From a checkpoint of a small mixture-of-experts model trained on Wikipedia.
Size: width 256, 33.2M parameters.
Training: a variant of Adam for the experts, 647M tokens, 4937 steps.
Below are experts of layer 5 (counted from 0) of a mixture-of-experts language model. Rows are named router (the router's row for the expert), gate (a neuron's input weights, with its number), up (a neuron's input weights, with its number) and show model dimensions 0-255. Each number is 500 + 25 x the weight over its row's rms, rounded and kept within 0 to 999. Numbers have three digits each.
After each expert's rows: "mostly gets" lists some tokens that are sent to it at least half of the time. This comes from a sample of Wikipedia text that the model never trained on.

# expert 10
router:493524497514500505493515509490497496462481496495538524537513519478505524481559482469524473518487490462546524481496524520498457536472435509500476490462455479493530523515477524461510507502468517480465507503479497558536525537461489495551478464496516533501483488506502477502497448509551478506507453486501512491552524543497536512497522487522496504481479456515466437518526494491516488587499531514476453525493501512513514472535513524510476488491509494499488466526498455525491519490474564500515523477489482490511490468479511481548470496479471549536471523479496530477495511553531465515499483496472517493505527526516501492499496470501494515467500509549496495485472501448475551484515495467501485481486509532506523474523486487521493490498460520521497540506543491504526502475538480
gate6:494511501492457530476487532521491492492517536486481482522542466533504489546497489489491500506507473533475495527491516522499449459486487495516507518478473499516494509506478492460525493481490444538473514538495523458499457497485472487499510506504484513490534509486454506522490529507525525509478546470526512462482508536435517519489501474509480572497518483518462536499499521506483470498510493476480485517495527507516464481513515437487457504490510573551485556477496516495497491540488520509463508482501521498494493533504502523535434518499498523483474542500533488465461497566478479515496509530513521513520511484543523538510520512542478548462556519521528486490484527423510487480500525518531518519512539523536521528490492525517529483506502501513511517501477462531500493499494518
up6:485504523521515526517465435492504481502511482474485506498512524477510489470524505512481505493498459518503506483542479507498478475545470508529501517534504496485510464487495461510529500489495532474499525501537521504494504482472545525498493442500505523495448506515538501503508499441529513514513554470559511514503477479446480485485541496487501499492563504506473508484499526516522522468525455483522482475533506504501510521477472526515592535489511503517501556497575533459497517486542494500491450502522527517513499524515537458524519500477498521514537503486494498494468475508474506505471486464477498499506461483482498517531474503501493509492498490493520550564468482520503474572459539476478539454527505528506473517499454512486500491525526506508521523522521526463503521489479498
gate7:495522531522464506474475508543493515496493480520519541508505534516467493463513489560499500533544462455571468515491461500526515507494506485492484475506455511518483486498493509520479510502497518513493478504491503561442556510472516505468485503490470487524512506517463479514494506488484484477512519527497532474505520527488521501501503506495499491521555504521488538537533471503554523531521498495488501464503540497486510545535489490513499522541495484493537512516473469503507505496513530490462490482518505532492491514495511538510478534493558509510501505475479522481528437554502536509486514500466474491534485516485464507454546493510505509490539515473535479509465581501503513463503449457494548508496469478533520465482492486512451547507459487485497460503547517506469494530481495
up7:503511522527523533506472510535491524484486532484454471511506491524510538494480488459505500501465499527495518457512543506535540475490509460495432508518501496512506504526514500516551498488552506495506466481497523507507542514495470501462544495531442492538530502488533497470475476455475499517506506529503533495506471503514477506529469538478530523515532507505511496519534516514491507516483513466505476491483514526517480488503488505509473450516479521512523511444509508513541555476501512450429503484524537487505454482518467562466483487553460526536529519536508517507503481474490505497497490493532552486498454492530539493509480485502477537520466536487479481519501494514531529501500506438496500502514467467524500478505504512488484478513571482479514515503534455503506482490515558
gate8:477535476492507488471511530534486513452526518541514481509487512505517516547451547490487557530496454565496497499503506503502522464510478525458514514501496508460497489518518504461495459503506502461514502566503502463522511496492495486479501508525523491512495515519477518501471511481529501454486481538521488506527509468506506485471474498492496450476541528464448517495508514449508517520466436491445488504503499474503497481507507466537535479484485482490523478513492492492499499498477513463505506505499530518483500504522520540466485491488481479503543439490505529518496470483490477501531568520514480524544495506532465488511476514487484555507456478501503521439510503533459482502514510497474527486502474536478505518483516477486518482546482513532473420478476541494529497480467458
up8:536515499518487517526514529511514503498466498488556504488539468493484535527503475539514505502519519517491485506516533494514536480525499537496488488491473521497501447510538494481475512529498490529516543527493511514463453470502513521521516466530478484520486523468529513470492527485486530511491498501470534491502508550490502475523468498518456491499465463492508491518489496545540451496518492479478482501500497498525495455511478532476534527463498510457505499450504495476474524501493511494548521522464512552475473523473480536558497446481540463504503500448521529525510522482536466543534447529480477453490469540502490452534504442470503500519481513512467513534504525506528490504461528504483543435527536458483523494524504487515466493497478522464501505488525507512517509476528496
gate9:466455516496513490495489461461513474501468506458497472504520495506490517491423437450483508568441504513496487486537443479500483508490528511540512523496496491505529482513471484513521531515491522514527509467512486507536462553479461503541522481494507472493493460438487478500480507501493478477501518519510493490527479500539542485520485532474508529535507500514489478454486498491502534522472507484489436483507525513500526462509496489480496460494510497514511461530473482476482459500545494485509536426507458467514468538452505520516507509474509507471506471504495561504497496521499524478513513500511506476507485534447522531488512439497483501482520492477525516483505532523478555526472468504486507518516505498467519508489510482486504506526511464528502532524492496558532487500479497
up9:453506483511523519481471518522470468457477457479480513513537461494503480513524516477511497513491548544529528480453500486509511515510509530476514530478527467562503491499469500464514473496535518491539504491501519514471495477504488491515506521473494444485504490434484483540545535539488509518457511457509501537509467521484507522511507527552444543523533503477502498497460504469504529482506534483497506513503460517530491501508458528473519539483502493509478487525486465458516520457461487479449485478492486492477510502529491514507506460502474475471489480464460486513507507534510498490487553508531537515474506534520502510476501492478533503473468537511531523534481489488485499517506485538497533502491513519420436520473514501541475461504524520479494488506462525531475499493471495
mostly gets: " that", " which", "=", " where", " when", " USA"

# expert 3
router:539462497512505508539534505535500485538492489512510520552496519518500480523504469496517527471511487498493486491514493522473498502511495479525483503489480485513495487491479487464527512540468475534476501542542454520501494479524511551484542466495478532521546475536512490494506506448517485476534481489512534482497512527511533494493502474525534469447490499531482519496487530511548513495488474542520496475479529492545516522520457530521537564503513502531456480548480526505493502432469506493448534496476515523514486509496516545520476515466530456494520527553502454505520506542499496491486501521529498510514523509487471500499508533446457486527492506517535495536486473496520549534476478488486446497493503534526536526499481485490522522474496452514452482504526533504444492506506472
gate1:455538530497513482484495513530492538506481522446515534497511508488479533522506500528522520491467536464538495519517521518487512496523491480465489464539505545488499475499459510507522451521523544536471464485502531502508504480534499465546452529496493493512455503494490498491520500516522530490494578521522532471501519487504521563467528499518486486522523509463481506507482481476542442475455506483480477518533512521503530509491513538526525507497556517479473519508478532524491469507469534536471535456522503504485487497514532487499527531514472528521506493501489501502506523441500481511500473538522505473513481525503522515439503457484447501517507514460563485527474494508478537515540487479477504509517498478485484548510455499477477497457520518490476520519488498544502524512522497
up1:503505510493479479480481484522498542511510507527507564507521495499536512519536471507512485504519548458448465511491460522501518500525502493461476483457479484557498508485503465504505523489475505500553529520528482514511458463469517495472493554486577477494517470507530509536546478499493507499478445501511523449470521495498529443502523487500491474505497476472555478522539531516507485501491484516551500513511503443525460512556506508500464506479485477545528513485473475505474483484489497497523491489549499526499450481490508479499503489485492481518471472499510493516469502496468474471475498502467555525510503511496431470494480534512535493506533443490526486523486483513526511515512504503514515437483521502489533525511448498517489499518490515508515475499508518513464473451479483
gate2:453535507517502491544490458525467486479509495493524546485488484505499487512514491520471517506490498503531482484466515485490543511481489511482474509526491509500503495491501473540520507529515510505494532510533483479554516487467531504488492453483523454528505500489500494553493513485521493512488494462474508458498459511441528466474470514553493563514521524534482511531509540476513521504483540489436528517497513501511501484475529507551474505529450495505490555521485506495457480540484485471504491489460493517468503533479498507494479455508487492510497514479496486530501512513497520520536513472503526488499503535515511488555502455500480559501514541455529495516477531481430473522470513470492548540507514506502541522478521538458503492485509523481489416502477447493491496507485492
up2:519519462457483485534498498502497502524506459480552502469486484491499475495486495527484528520502505512524489477524535442560475482449492491477518516475530512469510532534473470500505506509517486457519498488484463447469533507449524474504498507450488493471520526528507448505524535507542524479492484536466471462541483506483474509512504534471489477511555503486461500513523509498477493547511482468504495556514528511512531496532516453476497493506474500553486499533455498483491479526520470476498478496514522537499478467514523485498492488503502521546508487497500470495538435520524536512514498483479507494497530482527510522554516452520480482507498495512527526521473490475486507518577507495486532469467510496535538498504495543511494477460465552479468494471504504530489493467505518
gate3:497500495488519486515477493495498536458500490519520513524524485489493450502478515511533519499495496529534493468493485486528498486468559478508536528459475503508497476500498463514446533526483497470555496508496494512468486508503503548494483473517452495489476494485519476520499483442525525523476502526462489537502529525501544538532516467498515490502493451538517459461480497523549503505556468495468523474486456496547479491495462502511483499520493518505486522525530537481486523503461500492490522531506508476473536510514484490534499490495495514456531479483453523502536500540510509483530502509515514494493462475500555495496539500539541503551502519458501462528447478526516515516487482445491544451457534509460487471472497473488510487514481484476531519467461474530518551479498488
up3:500505500498482470524526519493498475499476555469481525473457505509508533518509515481496496485483479481485499475489472516506498514533529518482487506520445484475497474525498516539527491514439511529531536492486513516481497483541514531466472527502494516520502453512515464487497469470592466486554512562499471470500471544491510495498492486484533516486507494530526500510515520460535479522480475484497485484484510507510536457470461489467529483514488453489468487495520489491481488481467461519510488527505497490507483519528521519519453469520486535469505487502495455521523505456447479459467540442489464514498506447501508464522505464503481494542496494506520451476486511442504482508494491504510471491470523480527486529489518435509484567502505518509532534497487511513483466499489528
gate4:515483500502537480471491485537476461458516437499534529483498492500464486467464521492490513509489500510499506512468505523504519452484474538589483514516472500495490555492469477504478542494509530503499503508515499538470502501494521529529484517466537486490505504528512489507491511526506514475530508530483460558527494514480515520492483486503501525452500459497498510490474541506542472488478496503483499536493521491529449458505515506544496489450522466549480509516527512479522453559482511479515483549492498493524531512501503485507465516531525494508481516494567573536454505458516498494471487491524479483493512512503475491508476480504493483543463476534536530481501474485499532518484510554496482495499498522543516495522496477512456510502467492498509496512529467468467502566527520
up4:486492504494477457498513539482492503579547461510490518563479494498506556515494523524505513495515509510518495501516514508499524497481515434479484505506479533524516504462511462493521522509533520490478540485477502499495509492536486491454500494489547507523448501500519510560493498483458508499496523529492480543479527503496500526489503482503528484503446472506531522513519530496496431514516509487554521490471454510497527490466461467487533530495500525522550550525499510507506529497517539519487500524525508466514509496553463506457473461481506498487501521512515449533501496496534512514473464494490502526521493526483507485514513559508483514508499478514479486518495473478426511553496489444482489535502505500482512518484528457444475502473442487481497528515509484480503508463491501
mostly gets: "ak", "ik", " Kar", "ok", "ah", "ij"

# expert 0
router:524522485494533460515486493485512489516573480479450491503522523505517510527513508509496529507503482522518488515515456499496500485458512472523502516519502492508518503526525507489539490538541473513495461537504481496466479486493474487506492548497496472485513518517487498500489530501554499526477522467504500514485544450505533515510508503502516482504491504484527455485519492483510505479517506557529513487526508491506498479454569458510505507510451506475497454485518494514509514487493495495497458486471426496499512495531491482497520499522483484472499508459477486538541503482493505517504523466523444516471519515477477486521485470523520539482549508551463516484468520524528480458454514545475564474444513447488480523514539502460558494505512522504554471486514454498489488558504485
gate1:475445490539484502495535519520490513492524463554496499448493529467478481455505502521537520503512510502549512543514499512518493524465427519501504525498513480504470498518473517476484479500549512500505484494484527448491465480527512496512477455479494502501476541495504529495506547535519502494518500525487500505489500515485486504508528508560476460534498519518493536504488480492536557479475494491494462534513506533490485539521504540429471503518468488484511487511491494503535487527512482509486576480501520497519498524512515479550496456543558513506494505515483518496546448506537529475473476473520512510508508451473448547478515503487504519526503474502483502455456483499527531507481522511501475526498498494487485508467519543476512502510507545490519494472485486515544478502442522
up1:481515513542511504536518490479500530511495496547494498513516520494515536505487521451480457511502482483520511537455503484485530506512512437529459473436499524515487515454511460514498529516466490498531519522525485508483505449468486512510512491506502539532475489463450484503475512452483525513482500487530507482505518483499526498501493524504498480480511549515504496450477531503541478507477524523487499519490528464507486494510470467481445486444480487474463528517557541486514539497504504514475502469485483510499505465475526469461491488535502445482496513499498496522484522470485529532512533521472484511453523493483496511450463498462528522494526529483470513444528434509519480505511520510507502507545458515493521485518440512514487521505482454489502507577508511471483523483519490
gate2:463543514493459478537495548509493455508517466502514513480466512497521485505483486501543541512506479501485464509545547499453543501494476467528486492486502466445495495506565487504475530502536477470474499462544465514528466495491512496484510489455490489529553528504524511490506494497446515513519512542481526523522500465500458488489457534471518525523492505477526495510488479501468489525517546523505503534530527502525486501533485547529577511517518512458510490542492497507513509508500537488521505569508484497508478506534522458531502530516476479482445484478528511510500546469519526544484491471472514473499491474500488508483477451498501450495527501487527489506499467493473484496509523509516487489517514505520481541469543514525473498542503477497526486481508512447495473460507500
up2:511490484507488514523514523511576499469533493493476475479478505547544489487508538516506464521528517556493511462464492517538531470500482497493466500522462497529531506545514517510510479535531466528479535496485536509503537508496462509504549539456531547528464488503511450508469474478518486533489501553489472557502478530508467467469504510517506478480523473471521530493521473519532512466500483518476498506478484505489495483518513522530498495532496485460519503504482535514485495514499494477506510490544502494505495457500546472471519538486537491539497476514514532524477475488497491500472496506505532479529459505447525538539495538552492532473531501514521486527525463542508501511456520517452487513497467445497525516529494489534522496465496483515463496469471526525525482483505472
gate3:502476435500493487481519520468552467506498496493495508480493509533501517496467530484520464482491507474451505473493503519525501528488492502521502511526537532507490549507508515499522481522497505442511508459469444482505513509481500536574531452503457474519505476535517518500540505524510487528455525482508492498515488548554510505508515481489487518492514546516504483483507491498504493494462501492520516466540467478468520516504499470476476465463495530523495566501501493517519503491477533498516483505517507512484465546551514455477513510507475527489522488519506479566539500519507462465481458454483497496522533544519490467485508505472537495489540464506544447496491482520484541514512495491489491506495498462511519479528513462495480471560456497522540512513487474492505546463514528
up3:497480519482487507467499510506533486467509506528499521490482516504496534514534493517478516526489493518528493536514479510508503484512507535436506536511543440481489494477503496487501475497520447503493478513511463564459471489544480504488515505490517487525511489495478504529486489440507548527473439474511518506476496540494510487530496508543502510507506518482448484504464547502484486515490507499519448525516492496516511497486467496495503536438523519505484499481495509530526526485482506473481506485424485538484511498501456491525483483489496497532484494517467468536468522496487522491472503504502459484492518475524505506507507519439504486463490485571481554538547446526510505501472511518484495522518556477506454475497458502516492494558547502532524486435530494481496469510530508
gate4:512469488483512471460487486487514495504533459514486497464497459564509491501497487524473483496506488501449524483543526493488539548495519501530538512491504508498522505462515496497482504476434487496483473523510491501461532510522511497528519524573532506499519535493510482531499491488530510449505570502506516510520517508523522459479521522489471486512486504484539472516502487529469493496519545480518477497498499552489494526483485531550505533477530508510487508511525502474470528504488550529463489499520521531509520461455535503498485477476508448526490501523535483508520499538509472518517572463507454478510517490484488494543526502475477500456512473502527477449501519538532496508491454526488490538498480520488487490464520493484474477519542568491473503508491457544500509529526524
up4:504549534488505528530490522454500489491505474485497476502513511472514495528478529500551501497511470528483469477529524525489493483483491525492525492533532504495501540476497507504530459517483455455534540561492512479500534529472506490528508525541506503493497498534462483494485529504473502485516475446490467519505529487494493475485513490490461505504489550536476499496443498522538498497506507534548486503463525478470462490430484518499514486540526532455469501466540517472496499522503512520480498493582512483461504528510530542532544507488543500491537469525527464498471466518485521495518493462466498540494528478470493555501511516521485489479486501498515556511517509512468514505480476517492486519487469490495500515491513549479476482479532505517505505517555493532457509495445523
mostly gets: ",", "s,", "),", " and", "e,", "a,"

# expert 11
router:530496531512497518475472521488470477495535506468497472484459455480453490479514550557474485485492485515522466552497523422431508500505471476480452457496500503546471519503492482532485487501520516501513496481496510494477492531482526493500483503488463517497497494489509504511539550461491522508455500518491497521463497473465489481500494499499486499529530497520503520469531531504495507491510513456455497458481465474485487572519520493467548453546518507471534511487479519469496498476493494494525519551490481499515486502463506521504511489569485444469479517504478556474508468464521520481537462467507500477491531471484525587470492512487462512513526509511505487528505472493501500541481488493493504500504503524524492537479481500507489505499498509493482523511473508498473525484455522
gate33:495536521539488537523485432500497513476496489493530501450521519503482493492521500512443504527475542487532468506547507532517505504526469518527481522496518502488508522525443518516511503507452495477489582479495489507522484522525539532543498475512518504543495514479567490499493522497471443493445542525520494462490495502518512475504495486496498477506496512514491458475488507472479504446485464510551487504526466483515507510538499522513481497572565485499533468482521483475500452490461497506464501524507518525540518519508515500508484525491508474531542458499477501513500527499474437510478509460504518509476488481543497538492493497513482480529536504501478503473507473489523513500504482473493521474508522505514472527549502554516531504463541510487500531476518502487485483483462512
up33:502471526463526509474500506519498494467547456509475470517512494494505517545492505477516516502499510480531499535559510501474523511513541490495517462508523459490477483542518507471520521490522498520493519519521533504486485537522493471503507537470518527534507493546528525545526487456507481482502483500518483461496500493536504497490484520515500474468453497546522493491501505474575547488522479526477539529466497542472482514516511491492495486495548525423514495526527548486472505497511452532445534475466444507527549486476494495504475501541527506503524514500515497485494500464525469531520534536552528481485526466492478535510466497505523495508496488466538510482539491500485474530525527538496465522472476499521498472484483510459506484455478495522487473473480523547527500502482501
gate34:520537492507500471442539435485522510475493521517504541533515483521532549499507500449500508543550473534515494503462506487465508521491484463499477514465484509480496498501476484565487526514514522510520514475470498521547497490494489502481518453530522516548517531475519512519495465473496518524485462551471470474493521498514496469538506486473561473479523541500497539502518514536518545534482482495501542523475468489494513494553449508488492494468497470445460525444542508496488473500525478481486474513502525521492521490483478499492460482476502517488517529501451484495521499511504484481519496495504522499466485524521498441483464490485504476511486492443467521497517509510483500498474509519489460489510463498497487460511477460456504536507469504522476523528505513495495546542533516
up34:535535507488527500501538531525531484511527481505515500550495489528505499527509519492528479504567481513464471496503499525486533559465512470492484506462518491505488499510537472469493478499483484519464478510521471528533516537473512460534519481501482469493521483523550461467534473541531490477503469474535482462498501482515511505443505544531528480481517519473477516496486507553476506525485479464544497475479545487483494529467531472537526524459483490523510544500465491472531518506429460518552448510493502449506500462505486497487507481498530465488495513490503502507523459488489503500473476457554557544540497519516478497497514501496495514546518495505456490513493523487497481485509512492497510503519493524456478479484518477523526502452483506510509521466457496465513494520500505
gate35:485503486475507523523464528531467488478488464464542478461489510509466499546456496498508491515514477468514521500490466467479488487485502498524489531518543506534503496516537506501454477495514477529448502466489482476479496494460531460547515483522481465436522534489521490517513495500483492509538492521503545486490561534503497524491535495536502492490484511515509549496489461482527582505523486517448507508483471492500525509528493494503463542463554478481489495487473507489499499512476543469521552497511528484497490501490496544525511496484486465472554496528528489477484488482478491464466475549501503516521476533467494544486501508483493539539501480490528483480494498488508460499490462506499534558549486490527460540545466465519492492463469517490471493492495484467501518507503479
up35:508510479529490502503508495539462509499444481533482528467478550466497476560492541520459481509492503517487529518474476531539461491504509498499500469553514495515520480510512479499480464528506515461519494524496494513492501516471486476519555499491484522490464513495478506490518479476529461519531522502516488508492483490476490491477517482463505530559493485474493502557572518536475524500509484505553495561489495501538512470482502531493493517512474532439493492568539523508519462500488505520490492488492469487515529491468494487473502462499480478492515510481480447486503530522487479499513521518491512492533495482509510506532503460526491545474515482509443520496511481549502491509539464570498498459497497553511512453478540500501491512480486507554457525503521500468481504551489489
gate36:520496436441508519518492467465517507511478456521504524483442495483520525471499550507528508538509491485529489493448506519481469498508472506522529537485519468488525528477501491487522474505492513493471495520503528516520515531487475495553480519479509479504490494456495504492487487528513539522470482540496485506480494494478495528487520467461491512530480477515487521524542503510517496499446532521503548434521541488488489529523514511546499436532477512486521500518465596497552535485482531538520493504506505497525506488508478516474502516528506539478533546509507534478546514449474489502454510507499482501494464487519497514507496488489443462483511502471514513498505512515459475520520513511535473514501507513495550526508503480484532494527468506487454476554520476521531488495488497
up36:541520525494527505509480477505478479512518526508490496519516442488494465476492503490492503556507511492514537439498511467477508487504546543478531482506483502488511435486504510511477517481504513512527518429521480473537485525493492519482497482462498522455505501527500468538480464501519495510459466511467521488499533497505529516480444498528490427567475512458497539483510528546486476479479474504462477493513517517470486513501493504500527494475483461454479492540475492516506492509499513504461543510512488464513536520502425490511477485478518486517523468475522477512490494527495528554512521474499470494493513438479513499507525527496513496490514504509505498514500508503508489520552477500519494495508496491507514485526570476518520538498513456517517543461475521502480464437471530
mostly gets: " ==", " ===", " f", "ed.", " but", "\n"

# expert 7
router:452530489462506545544538525498517515489490522532514536508497478516465508462476469471553479520463472469493514505528522513522494525552483524535520521482507533504497459487438526518480515503489524480489519449465565520500487503506465467458498499497506481502501467526535539464495496533438500508481511533530490523500506544496462488501486490520491475500467487515508549504490497537508514485491449525490511493511480525471502514524439500490493482527495489533520505528517490510497463524518476476495560473515512492477566505517491497510504501498492572516513473515522515510492516548508505501452500532492523520508434481489514524487491483492535491471519473465487485504484529473510517539533494478528475496541497498518478480546551501530454475479482478482490533495521505501522492492481511
gate1:487496456478496478476524529499473543491476526518519509476486426470514500487485520470514478497474468469470491479538525492489488495495521471521518555486509488449516516503463558480495527477509507494453427494519508529518489500501513495497484526512481518515489522469539458485489470550474554509471459484484500512469516479484517498482503515512516527474514489494515552496487491530520523456493518515489538494512468449464494503520500460489485508502499489484479488494522491511513534499517475516534520512509514537504512484563561484548505509511458480480502472507526509480482491514458512501504528520488496516449492513487488486512480473515502503456525542526508505462440507564482486524462529501496471507530536523525543495477540509518500468549510546474483497485484482442499506527520483
up1:521493493497536445508473499486505490523532497543465488530488530505475531490512495505453500504484491437488472486528496496540572475487493526485509557510472465523495477526523550513506504528497440474477497498490511494513466506483508532505512502446535459487518521475508453505452471496494493506514482518518555496503501519509524526524533521505511512476512485528458478509477522472503526526489480489553504534488496504457485453511466502476504522495513515498478496517534501489500479499476470522519456520497476494502536534538551497544510469488482480485499501505475491479479478492458538501565448500462509516469502504503538519517507512485475494505513532502498509540555484502496490511533489470473522470526471496524496517467539475474484496482474499519486570481513517532482508435506460
gate2:474511502527515500496493468505504463498494493531486479545531479450485471426463490464523548526493492515476514460523502503483521454499478506504497454522546488549468483542529478522514518456476476449515455467490512508477496504504502460483559515517508503486538521496496518498477478451512516484495513504500433539484491476500464480514502501487473519460468494536470508505508496528486467488514467459480508479511482525474521538511519517458539459475496544469498522556475528488513496487540508490500505458527562446538518486492529495507519524497518474555482512499489540489477464544513491498499487490480514481514510498451496507527479476524472489498505476517486472508509470527486531484505511494536495453509482461483495505539531494494523490529490539500506471512506504486492501549505473
up2:508460517488490530486515528521518492489442470474574452498472494507422464510517470462532513476482514497494474468494487486520548506469514489502502514548472504489486477461461515495496480440493556463517490522454543472502495486467489429473532484481499469511510500535479488500511530486495537512486526516516562557467462488531516474464503520446509541485497480477494493523553508450465499504491521488455475515489495477474493494509492550497514484487494485543525518521480521470474488482495470470494485514525469496504503502476503512544476538478510475493508518496532518486536552494507493501478504511486535532504491509506494507531519554507500497510506523513468499560484514491508507516522539484549513485514520532481503493503526499516486501482497516491484508501490533490504536543505511
gate3:473467467524489503516468524481507521496508515501501495468491511537518474498505510491542520479459483487475534471483530492521499490459495503518477514480499469555512506480483475532533552471506549420494502504475533476494475480487492468505497512473528486521505473524518508501486478521528482504488506480508532486525486490476514507512497526526503472465519505555519473493507470485496479491494500505538457535587485501492541499478521502485517494491522516501518503481506453507493494517542503484546497481478535498461471559497522484524500486490508453460488502506452490495526506476475482520497486501464446484498452461446468479515448503504537482533494521479492529493485483544487510502456511507486470477546494463503480454474497508545485483519449455541485467427508491484510508486506492
up3:527478493531485521488468499559513497485509477469512515497508527510478546515506552526465469529527501518475494497470529437509487510474519510456486493547490522501515507505505512507534511483493525525539483529470503488531512472550465506559481509503539488546513499483475499482499493501472488462498515451518500496460523530509520537526491535490554468480499490502500456513529506510534552512508480511517488513507530504501549499517538487529518497521517520489479512503485470462548514504535436493480512483439475489542533491481487450524466491497512471565486519528504525478507514467521483522560527505488511517466517461525542494481542489546505501475452451490486496478479496478467516524504503470524470499537466505497490484500502538453503479515503490495505482510489508515483463529493509
gate4:500507433471476440492517498492535494489513439492520491516460473526482458511511484527510536494539497486483492533464507540488498502537488465494509482461512503457481549504477517524487478511465517484485557490489481507473487506500483484462491497483513496491516525517521492520517516515480481466499490480492497508516487494526487539488484495483500516486497476494483480519476491485485487444480452500529437459522499452505538470493443520456463537458505497492479485519548488515555459484498534488551569477500498529559482528524476509475467492485430493520515494489490521506506507497508483444478489479495530493531489488493454506472517473493502541485487490483461468481494507529549517492515509491497500477501490520529461526478478500478489518514545467528496497526520513550498483529499519
up4:479513490487523482474452494506488483466452494495476519536551487480493540468491460492513487496487441476507481474517493480495512535501491470501515486492521478489497508465522479471507465494495468491512459506508535552512538493495426531512511506487491527464534478478450529479543527513479507523525511522460476494556528488474475507549489592503510512498495530504491504500539508498477518505488489464504466504423545513476509533488485461483488527486536488508482537470500447490481470543468511497484504482492505502477466480483545499460486504518488494531498511439504548501483488532508505515524472523490555509535502507477528513504500491514530469464519513522484511497445497477540480506486491491503491498527522478493527480515500507506496486555495492478524523520484510482462487452487519
mostly gets: " John", " David", " William", " General", " Thomas", " King"

# expert 9
router:487506482505465470474495494463483483522505486490507516494524500488504480470492501529493523476552508482488461492532481473469565492536528472465491476509513489471480531491477495474469460510450467489539489513494518518497514493464520508475524452527472509507492529468486497496497519525469524521471524495486457511472464500503457531503536508528483499528529512464483528492511481483493475500530469483495482578494520519491489500451522519473495493527493499480488532470504517458493522512524505478500511493530486504475471498496479467493501505502483496552522508436457529496475466487464475473520467525479530487472569517509519530477497519530454502511465502480490495511556498534447490481513516478525458521545469503450513472457518513528528520526536547505520514508481530434500484528516489
gate1:514489433468525495524521503524529500446473478531481510520508539474509497517499500514513504501486522497449510500480508536488471479527524495510510556498509523474544466483480520447518461493503478495453464514449471489519479531502500482540501520528510523495515518504508489494547491443474519474498487480529502505522533491508482493533494452462490514529464443503530512520525521517456479480479546514472495511481517529514475501493480518489551462511467478529544500499487497508481470497526501447514535462472492493562490496470532509476506485503463506522508471494465521499513547449500474477527483532514559514502506516493476515517514471507501482497552483477484491518450477509503512518538534482560477510530503522537507541471466506501503485510452492483499501515451481515466493499513522
up1:511513480523500504514516508504453500491515524461486452508478518466548470471499484539524504457498511508499505547501491474449546527483443519489590528493485483502517495490508495492491535506482469488517486492501485467452564486508500499498479473537498499489451514497496454532504537534461525488491469448505557485518490475475506502479521517517489533469493537543487495491501490518525493492493522476540530536506499551488494517479475485456496528520505478502542509534478452469486541494474499446512510480432511505520519485510508535497499528507490499495506487473507512511498482518456489502487499503511470496497503417482482534466500485504496493504447489506508497519511481481492510498475457464512501521486492510463473507510527499452545534545527535463500522482449516491482488500496495
gate2:496498497499490477492474510543502503534463509501516468532502493472519491479486470512504510505470509496531477534491540514523515502489553500490503506498516503497487480507508508498501511513522489493518516519500504510479476486475523507486449515528488486477513584501517549501462512552502501515487529461460494485503500514514471539499525512539494458478561505485484526501446471514478518488499519510556482533526524489495508525455525528450515502492530507547453499519499528523491498513481518458486472447510478446517470498471548476488536472557497544540494498473502484520434514516445467506545511463525523486499510517543484508481488544523508490504491501482509508497494473513470462447476494497503483461489496570501485477471526448522534514534492506509517521516546540500519494476489475
up2:482473463525510538496509518467498522521486514510502504489510483506509485517502489484483512490528523504458482464474528500505512505502516473521525470513487492456497496533501496501511534519507539493500487491495532524513470526537459495513569467484501502543494448484499474472536480498479553522536476493479537472462501469477492525478519500532516515528555518524504494455502448483502502513449524466501508470528521500485519550483522494485522513514541446493537495491486519501494476493541515549522490526468498472536494553502449501484533497517486515470485524513524467488466507506507501494490484536477553498509527511480473481478477462457506487583501515503524446513498480477560518495502471517498543458492492505532471496530519467492536481511521507528425522541507505501481487502477529
gate3:507475525489511517500488534541518500533517511475526466514507492530507479524486456506511487510495491512523484498490503526516508472518539480540528473446498518483490517450496534507516490514498485511495489502462490478490527509489497469484490495470534519522475505464502486548521527557496494564513522519548507486541534520504552504491528521502484463493514504549508525543539471468504511505499465535451503516544476508548493497517483507463512449525500478464464450501477488512473490484478492490479514456481535520492475468477466503522503465480493479482481520494473506508534478527456561513505548489474524504476504478522513527536508506532460523489524520500456493485513458556528520484470544480511492509476542522505489501474491567508540479504502493460473498562501501529514486466495503
up3:485521476529490483554483547509499514520538471468510500459484488488483486481542531507520504538498493492460472496531505464490500496519488462493493491478486501498530485537488509499520487492488498473487450498521502542454483484482460501519505536528456493445509536512476469499492533503483469530528499488505461467460517548501457523528497487476490502490541526506503494476504502515513496520459508484513521486467498555537513503518559483515484541456459512495512470452501488496463461528466463501514460527509481462486535484488497494490503445513503469482503521474523508547514504523528461459529544500453487478467529492473497468516509517482490520503457536551518516497466499521534529541473528509506504503458457519483535520477508525482462457498453505529494485531484500488473487509480522
gate4:506421465480487517495486439469472539542505487534471518537476490484486522469519521485524484488455477530491508520472482461530493506519514490536478532499507499502493555514470520499500499487504498501500512475496472510460519484515492512514480542516531498477478496463514514524553512482484512524502485511502501469519522504522502497508509447530516519491512522472491508521466494491502505480511496517517481500474545514522474487502467501492524491483513463508496535518469445536482504495533532497499506465483483527499456480538451480538492493463489500547533518555533474535513502503499569553557533495506459527515519553485472514485510499511451490482514563518502511488509530448519544485484521484458499499514521485474438531497505502515498487468490498571495502492519522486476530502503506
up4:515538542465503500485486519564512475498537500443502521501486544503546480470483496460450526478524474490516477506512533499492521486495515527497522493516487472474504518487494471568487579500501518506540516491483495489523477523484475518491483506490482502492491472522487488475517503540517499493531479508511513463460498467524480503473546492494498531556520482485532520528497554519508474532488480474469505491482525488504502499485492503514525505468489492490545527495508511503495502475472473511522460502468545432464519497526486518498497471441485525525537521487507484490487494456503503481513498532527543469479516525464479503437536480480487496500515439524483517553510466501508494499524486452497500508461506496469524540484506535502491541491457492526525440532544505487523497474503481
mostly gets: " b", "pl", " Br", "|---|---|---|---|---|---|", " la", " pro"